Experts of a small language model.
Training: a variant of Muon for the experts, 534M tokens.
Below are experts of layer 6 (counted from 0) of a mixture-of-experts language model. Rows are named router (the router's row for the expert), gate (a neuron's input weights, with its number), up (a neuron's input weights, with its number) and show model dimensions 0-127. Each number is 50 + 10 x the weight over its row's rms, rounded and kept within 0 to 99.
Before each expert's rows: a language model's description of what the expert responds to. This comes from a sample of Wikipedia text that the model never trained on.

# expert 62
What it handles: Endings completing ordinary words in explanatory prose, such as reduce, irreconcilable, create, output, and words like used and with.
router:50 48 59 49 67 61 27 24 52 54 51 50 52 45 41 47 63 32 44 52 31 44 78 43 46 46 42 49 54 65 59 53 40 36 55 35 55 51 60 47 37 45 42 34 58 40 36 48 29 51 57 52 41 52 64 53 58 50 53 57 42 45 45 39 51 43 48 52 69 44 35 48 41 69 45 50 66 56 41 65 51 62 66 47 50 70 52 47 40 46 54 48 46 51 48 38 35 57 51 63 38 71 48 47 42 56 52 70 67 36 43 44 55 47 59 52 49 51 43 64 48 43 64 41 36 57 58 51
gate1:55 65 54 43 43 49 65 52 42 33 56 39 45 39 43 34 47 49 62 49 50 42 44 52 61 74 54 66 57 33 47 36 48 54 66 44 36 43 58 35 53 55 52 48 50 57 62 49 45 48 50 72 55 40 46 52 50 55 67 42 34 16 41 38 71 41 50 50 63 50 42 42 45 76 43 53 48 57 51 59 62 36 56 55 36 54 58 67 54 67 38 40 51 42 49 57 60 45 41 63 47 39 45 55 51 44 34 39 40 54 41 28 60 49 49 58 55 63 49 55 50 46 58 57 39 47 45 52
up1:62 56 39 53 54 45 56 34 51 53 44 49 55 51 59 51 67 36 44 51 46 69 56 70 55 35 57 45 61 58 59 53 43 53 71 47 53 38 50 44 48 68 47 55 57 49 54 75 45 49 30 79 38 62 48 41 57 59 71 39 43 43 38 51 55 36 44 54 59 39 60 35 09 57 54 54 43 44 44 58 54 37 44 50 55 47 54 50 55 50 59 42 65 35 46 70 59 52 47 57 60 43 31 50 46 47 56 55 59 54 47 53 58 60 54 45 49 52 52 55 52 51 56 53 44 53 36 34
gate2:41 53 56 52 47 61 66 71 40 59 52 51 57 55 41 41 44 52 53 43 48 43 44 54 54 68 44 41 39 60 48 52 66 56 48 56 53 41 57 65 39 50 35 58 35 58 41 51 48 62 55 44 60 54 47 38 51 59 50 34 61 45 52 35 68 34 51 34 54 49 44 81 41 82 42 61 53 57 60 34 51 57 58 59 53 44 61 58 45 37 40 52 43 53 72 48 71 62 47 51 69 48 65 53 38 56 41 49 43 44 35 50 61 51 60 53 66 45 29 42 47 45 45 46 47 41 47 46
up2:56 63 47 62 48 48 43 56 63 55 51 37 37 51 33 44 42 47 52 63 54 60 50 53 61 42 46 38 44 23 39 55 37 67 48 67 57 56 49 44 50 54 51 55 66 47 35 62 49 40 45 82 54 46 56 57 52 51 52 84 65 68 42 50 35 54 49 32 42 51 54 51 54 43 56 39 64 56 54 46 46 43 50 49 66 45 53 45 46 42 43 66 56 45 45 54 40 41 58 51 43 46 37 44 61 58 52 39 52 50 65 47 35 54 51 60 40 49 72 44 29 49 46 68 64 53 59 34
gate3:58 54 45 47 50 41 40 46 68 51 53 54 54 46 45 51 21 36 62 39 45 54 47 52 55 44 65 56 61 58 41 60 42 28 46 52 44 59 43 67 53 36 49 51 37 52 45 35 32 64 38 54 42 42 48 29 49 62 53 55 44 52 47 52 46 31 41 54 50 60 56 35 77 53 44 40 57 48 40 49 39 48 56 58 48 62 49 45 50 47 30 52 53 15 51 40 49 51 53 47 59 49 47 36 67 57 53 51 51 56 69 42 58 46 44 57 49 38 56 71 55 70 56 57 40 66 42 52
up3:49 57 42 45 60 57 65 70 55 53 28 59 38 50 63 51 61 50 67 71 56 51 49 62 54 46 65 67 69 49 34 43 45 38 38 64 42 39 47 48 59 52 36 67 54 55 35 57 37 57 51 55 59 60 42 55 47 25 54 50 42 39 48 31 30 60 38 44 33 46 39 44 42 53 43 63 42 48 38 42 60 63 64 41 43 68 49 51 44 45 29 59 32 44 55 41 57 53 60 61 49 52 56 50 46 60 41 47 47 57 44 50 52 48 48 50 47 51 28 67 51 55 50 63 58 50 54 39
gate4:57 38 37 42 67 70 61 54 47 54 46 37 59 44 40 45 44 42 57 38 40 47 44 59 54 60 53 65 38 30 71 54 61 52 54 52 33 58 44 52 48 32 42 35 48 48 61 34 58 41 52 56 59 65 44 50 25 42 44 32 51 39 69 43 53 33 42 32 36 40 75 62 36 34 26 44 49 38 45 52 48 61 59 43 58 58 52 49 68 43 48 42 52 56 48 44 59 42 48 57 43 43 43 51 35 51 57 49 50 50 41 48 52 62 60 59 49 43 60 59 54 52 65 51 50 44 51 43
up4:40 45 47 47 49 67 49 44 32 51 52 64 60 55 45 63 43 47 54 51 43 48 56 43 63 69 50 46 42 43 68 49 45 44 39 45 60 36 37 35 51 34 33 60 38 69 53 52 48 53 58 46 21 46 62 53 57 51 59 56 48 49 60 42 60 47 52 37 50 53 53 43 71 50 54 47 52 68 58 46 75 51 54 76 60 41 53 52 73 50 51 42 53 66 49 47 73 43 55 57 59 36 61 53 49 64 57 40 50 35 36 40 35 54 43 54 62 63 30 58 44 47 45 43 48 51 44 44

# expert 53
What it handles: Mid-word pieces such as x in appro-x-imately, plus cess, ject, pt and us after prefixes like pro- and ex-.
router:39 65 33 30 57 69 56 24 55 57 49 53 76 60 38 50 34 38 45 61 32 63 52 56 33 52 58 47 50 59 51 48 45 70 51 63 59 66 80 55 64 42 39 54 45 56 43 40 45 51 63 56 36 57 50 45 55 48 61 41 55 40 49 38 32 54 48 67 46 67 43 39 40 47 46 52 42 61 59 53 39 55 52 50 44 50 44 38 53 52 44 57 40 64 37 45 45 54 63 52 46 48 50 57 53 50 54 65 48 59 75 59 45 34 63 50 49 38 47 58 55 56 58 49 55 50 55 42
gate4:48 40 48 37 40 54 36 71 31 32 48 48 45 39 37 59 61 68 54 42 57 55 51 48 29 45 51 51 53 53 61 55 49 39 30 45 57 44 44 44 42 58 52 56 44 63 60 49 44 48 47 53 50 48 54 46 55 70 68 59 39 64 39 59 30 60 55 58 50 53 57 65 45 58 33 47 37 54 48 47 71 61 50 44 29 42 36 74 46 64 61 42 48 47 48 59 52 61 38 52 54 31 62 66 25 43 57 48 47 64 42 49 45 71 49 38 43 57 56 50 50 49 61 56 58 47 57 54
up4:53 60 54 38 31 47 42 41 60 56 59 37 63 45 59 54 57 34 38 49 46 45 56 40 57 55 38 68 48 61 56 64 38 39 46 44 44 32 61 41 53 54 55 43 37 58 43 50 61 64 60 61 56 63 55 45 75 38 59 60 58 40 55 70 54 53 56 57 39 50 63 50 60 42 38 60 60 48 52 42 45 52 60 43 50 59 36 40 65 47 39 48 38 52 36 48 53 52 39 66 43 68 50 41 54 53 47 23 50 60 56 37 50 37 72 55 44 51 56 48 48 37 64 34 47 53 52 24
gate5:55 49 62 25 54 51 43 53 45 75 59 44 57 56 61 34 28 58 70 56 53 49 55 55 41 56 56 37 51 48 40 29 52 58 57 48 45 62 58 41 45 51 46 50 39 43 37 49 52 55 53 55 45 58 40 49 58 44 54 43 57 48 52 45 46 52 43 30 70 62 57 61 53 30 61 54 49 35 42 59 41 61 40 51 49 45 77 53 41 57 28 42 51 63 54 34 51 57 45 69 59 52 43 51 41 67 35 64 56 56 63 46 56 39 39 43 61 46 45 39 43 43 53 59 28 62 49 61
up5:51 53 53 65 32 54 57 68 64 32 54 46 31 36 49 58 60 54 36 45 25 49 51 58 43 31 61 58 46 50 58 59 42 34 34 56 42 45 58 45 49 51 45 53 52 60 47 45 37 37 43 55 50 55 53 43 37 61 57 64 48 34 50 58 59 36 55 63 52 45 34 60 48 73 56 49 54 64 50 46 57 44 49 67 62 44 52 48 63 29 64 64 53 39 32 59 50 50 57 37 47 63 58 37 63 28 43 53 58 58 53 59 50 55 58 52 29 45 56 65 54 49 65 40 61 44 50 50
gate6:61 69 70 43 34 67 37 53 54 49 54 49 49 45 63 49 42 30 49 57 56 42 58 39 59 53 44 50 67 48 41 63 32 53 49 50 51 46 48 34 43 54 53 33 45 45 56 50 50 40 58 62 61 54 51 46 61 43 42 51 67 58 60 32 47 64 47 58 46 38 43 40 43 50 42 44 47 40 48 53 34 50 46 41 42 49 64 55 44 60 48 55 78 44 52 65 70 43 49 52 41 65 68 39 40 58 40 51 61 50 58 45 62 47 72 63 48 58 69 52 33 54 46 46 71 34 49 38
up6:38 68 54 55 56 52 53 72 39 33 50 62 29 66 45 48 52 45 57 53 34 62 50 52 50 49 59 48 36 60 48 39 65 58 43 48 38 65 54 63 52 31 58 51 71 57 45 40 67 52 64 61 37 49 48 60 57 77 46 56 46 41 58 51 48 37 43 57 55 69 38 58 57 40 52 43 46 51 42 52 75 53 59 52 56 50 58 48 54 49 53 40 47 62 54 46 65 41 37 63 38 55 61 54 52 44 58 64 46 40 46 50 58 58 42 35 47 49 20 46 58 46 56 44 43 43 44 65
gate7:56 61 60 44 46 48 76 47 45 47 46 45 60 55 40 59 57 41 52 66 57 75 59 57 52 62 47 52 42 51 42 44 65 70 66 55 57 51 54 62 43 42 49 52 51 49 51 50 61 59 71 56 51 43 58 45 57 45 41 48 48 68 44 60 47 58 52 52 42 55 42 47 53 50 59 39 59 44 31 44 40 46 51 61 42 59 42 51 54 72 45 50 30 58 81 53 64 58 61 41 62 47 45 65 55 55 79 36 47 53 61 34 53 55 63 61 43 56 57 53 58 41 25 53 39 51 58 59
up7:54 57 51 45 53 65 68 43 55 49 62 50 45 63 49 41 58 34 44 52 52 56 52 43 38 49 25 45 50 45 56 51 48 55 34 38 39 38 52 49 51 51 54 50 42 50 61 48 59 72 34 59 40 31 69 53 46 42 68 47 53 47 30 46 57 58 44 62 45 54 52 44 69 65 47 49 41 46 78 55 39 48 52 39 50 62 43 56 57 24 44 56 56 48 46 43 41 25 39 57 47 55 50 48 72 60 67 55 55 53 45 40 58 40 53 51 43 76 46 32 48 63 48 51 41 59 58 55

# expert 36
What it handles: Last pieces of names and plurals ending a word before punctuation, such as ia in Jeremiah and Westphalia, ies, us, es.
router:39 39 35 51 52 56 40 39 40 39 73 57 55 51 35 51 42 73 45 42 48 52 52 65 59 62 55 48 60 55 68 60 36 65 52 44 49 48 45 39 49 55 43 50 57 74 46 48 59 47 67 43 55 28 35 61 43 51 43 56 49 75 41 41 50 51 52 47 60 63 45 44 51 58 66 61 49 43 44 52 48 67 44 45 37 54 54 51 71 63 44 61 49 54 60 63 31 63 57 54 56 41 48 54 54 65 59 49 43 42 62 58 32 47 47 42 36 46 46 50 50 35 32 62 49 39 38 33
gate1:44 61 51 56 52 56 47 48 32 27 66 34 33 49 51 40 45 44 65 48 64 57 46 59 53 57 46 39 36 53 75 55 32 72 39 66 44 39 59 39 73 52 47 46 34 67 62 42 46 42 62 19 38 36 39 44 56 44 51 36 54 50 53 60 53 38 55 52 47 82 63 61 48 51 32 50 48 36 34 46 52 53 39 41 44 53 43 49 49 56 44 54 50 55 45 50 60 56 50 51 44 59 52 48 59 51 41 31 42 48 48 55 57 54 51 50 50 34 49 59 48 57 45 43 51 40 50 53
up1:39 48 45 46 47 65 41 45 50 37 51 50 53 44 29 49 36 45 37 72 58 32 44 51 46 46 50 41 58 47 60 46 53 37 48 70 63 76 54 34 31 49 47 39 49 30 35 46 45 38 40 81 45 38 58 47 44 42 43 41 44 67 53 52 45 50 55 50 36 54 60 50 48 39 37 52 61 59 46 45 36 38 64 44 44 49 47 28 48 38 47 37 39 64 50 45 44 45 49 68 56 64 52 44 51 50 48 53 46 40 47 50 53 54 61 66 48 81 53 44 61 50 49 43 48 48 47 48
gate2:48 51 69 57 54 45 40 59 45 69 55 55 59 52 58 47 37 44 54 49 46 37 59 59 60 61 55 56 39 52 41 67 49 51 35 62 49 36 69 54 41 59 50 29 35 45 46 52 56 55 51 62 49 46 66 67 51 42 37 64 64 46 53 44 41 46 60 64 56 44 64 49 49 39 45 57 64 61 56 55 49 41 51 52 50 40 53 60 20 53 42 49 26 41 46 51 56 33 62 59 49 45 53 42 39 44 48 57 42 37 68 60 59 48 45 59 71 25 40 54 63 36 43 41 39 61 41 41
up2:43 41 50 52 52 50 50 43 61 54 60 48 43 57 46 55 47 28 36 74 46 41 52 40 52 48 73 62 58 36 44 47 67 44 40 44 45 56 59 57 56 59 37 58 53 58 60 43 50 55 47 58 43 46 52 40 56 57 43 43 46 48 63 44 45 60 50 60 58 36 42 51 64 53 54 62 52 40 40 73 51 49 59 51 63 51 65 41 36 51 68 41 46 31 55 67 40 30 49 30 30 34 38 38 68 69 53 36 66 62 37 57 51 55 41 53 58 68 56 54 36 46 47 52 60 43 61 51
gate3:57 49 57 58 37 37 60 44 54 45 57 53 56 60 36 42 51 58 51 58 48 43 42 38 50 71 34 56 67 54 58 63 67 62 53 30 57 29 57 56 65 53 48 57 45 51 55 43 48 56 55 62 29 47 65 62 37 46 52 47 37 48 56 43 42 28 38 57 44 49 58 45 48 54 43 52 49 52 57 60 53 47 57 44 31 49 68 44 36 55 44 42 63 58 50 66 35 41 46 54 41 42 66 60 50 73 52 38 44 62 48 51 46 24 65 32 55 48 54 33 45 37 40 58 54 70 54 50
up3:33 62 57 47 37 35 52 46 51 51 55 57 44 43 59 60 36 45 37 61 44 53 46 66 43 58 71 47 57 52 50 52 37 55 58 74 47 40 55 56 47 34 61 68 52 36 54 53 63 58 59 44 67 21 55 56 81 29 47 52 47 51 35 48 61 45 50 50 40 59 33 54 56 63 56 49 44 73 54 44 53 51 36 51 49 41 48 45 55 40 52 51 34 51 61 53 56 48 67 46 49 44 37 43 59 53 47 43 58 59 63 41 47 61 46 71 55 53 41 56 43 62 60 68 39 47 47 50
gate4:24 55 40 34 33 42 49 53 39 49 49 35 55 60 68 41 41 67 46 47 65 50 50 56 51 53 47 46 55 51 47 42 37 42 61 44 33 47 33 56 67 48 37 35 52 50 38 41 47 77 58 54 50 48 53 46 43 47 44 54 40 59 49 51 50 45 66 57 57 50 58 34 51 44 44 68 44 51 46 57 64 34 60 47 57 59 51 43 61 57 60 43 58 35 42 69 70 52 42 58 55 56 42 33 52 41 59 30 52 40 35 35 48 48 54 70 58 57 52 51 61 41 41 42 40 49 34 34
up4:49 47 47 42 54 56 46 66 69 53 47 59 46 65 33 67 44 31 52 68 52 51 36 51 71 38 61 63 66 37 49 56 59 53 41 33 51 53 52 55 17 43 57 62 49 48 59 47 44 56 41 56 66 42 59 49 39 63 60 41 46 43 50 51 66 55 54 53 38 32 49 45 50 42 35 45 44 50 53 70 45 39 61 49 52 51 64 51 48 50 55 69 47 47 74 65 51 39 42 56 51 45 68 47 48 47 49 43 36 56 50 45 44 41 38 68 64 59 39 36 64 49 36 52 47 51 44 50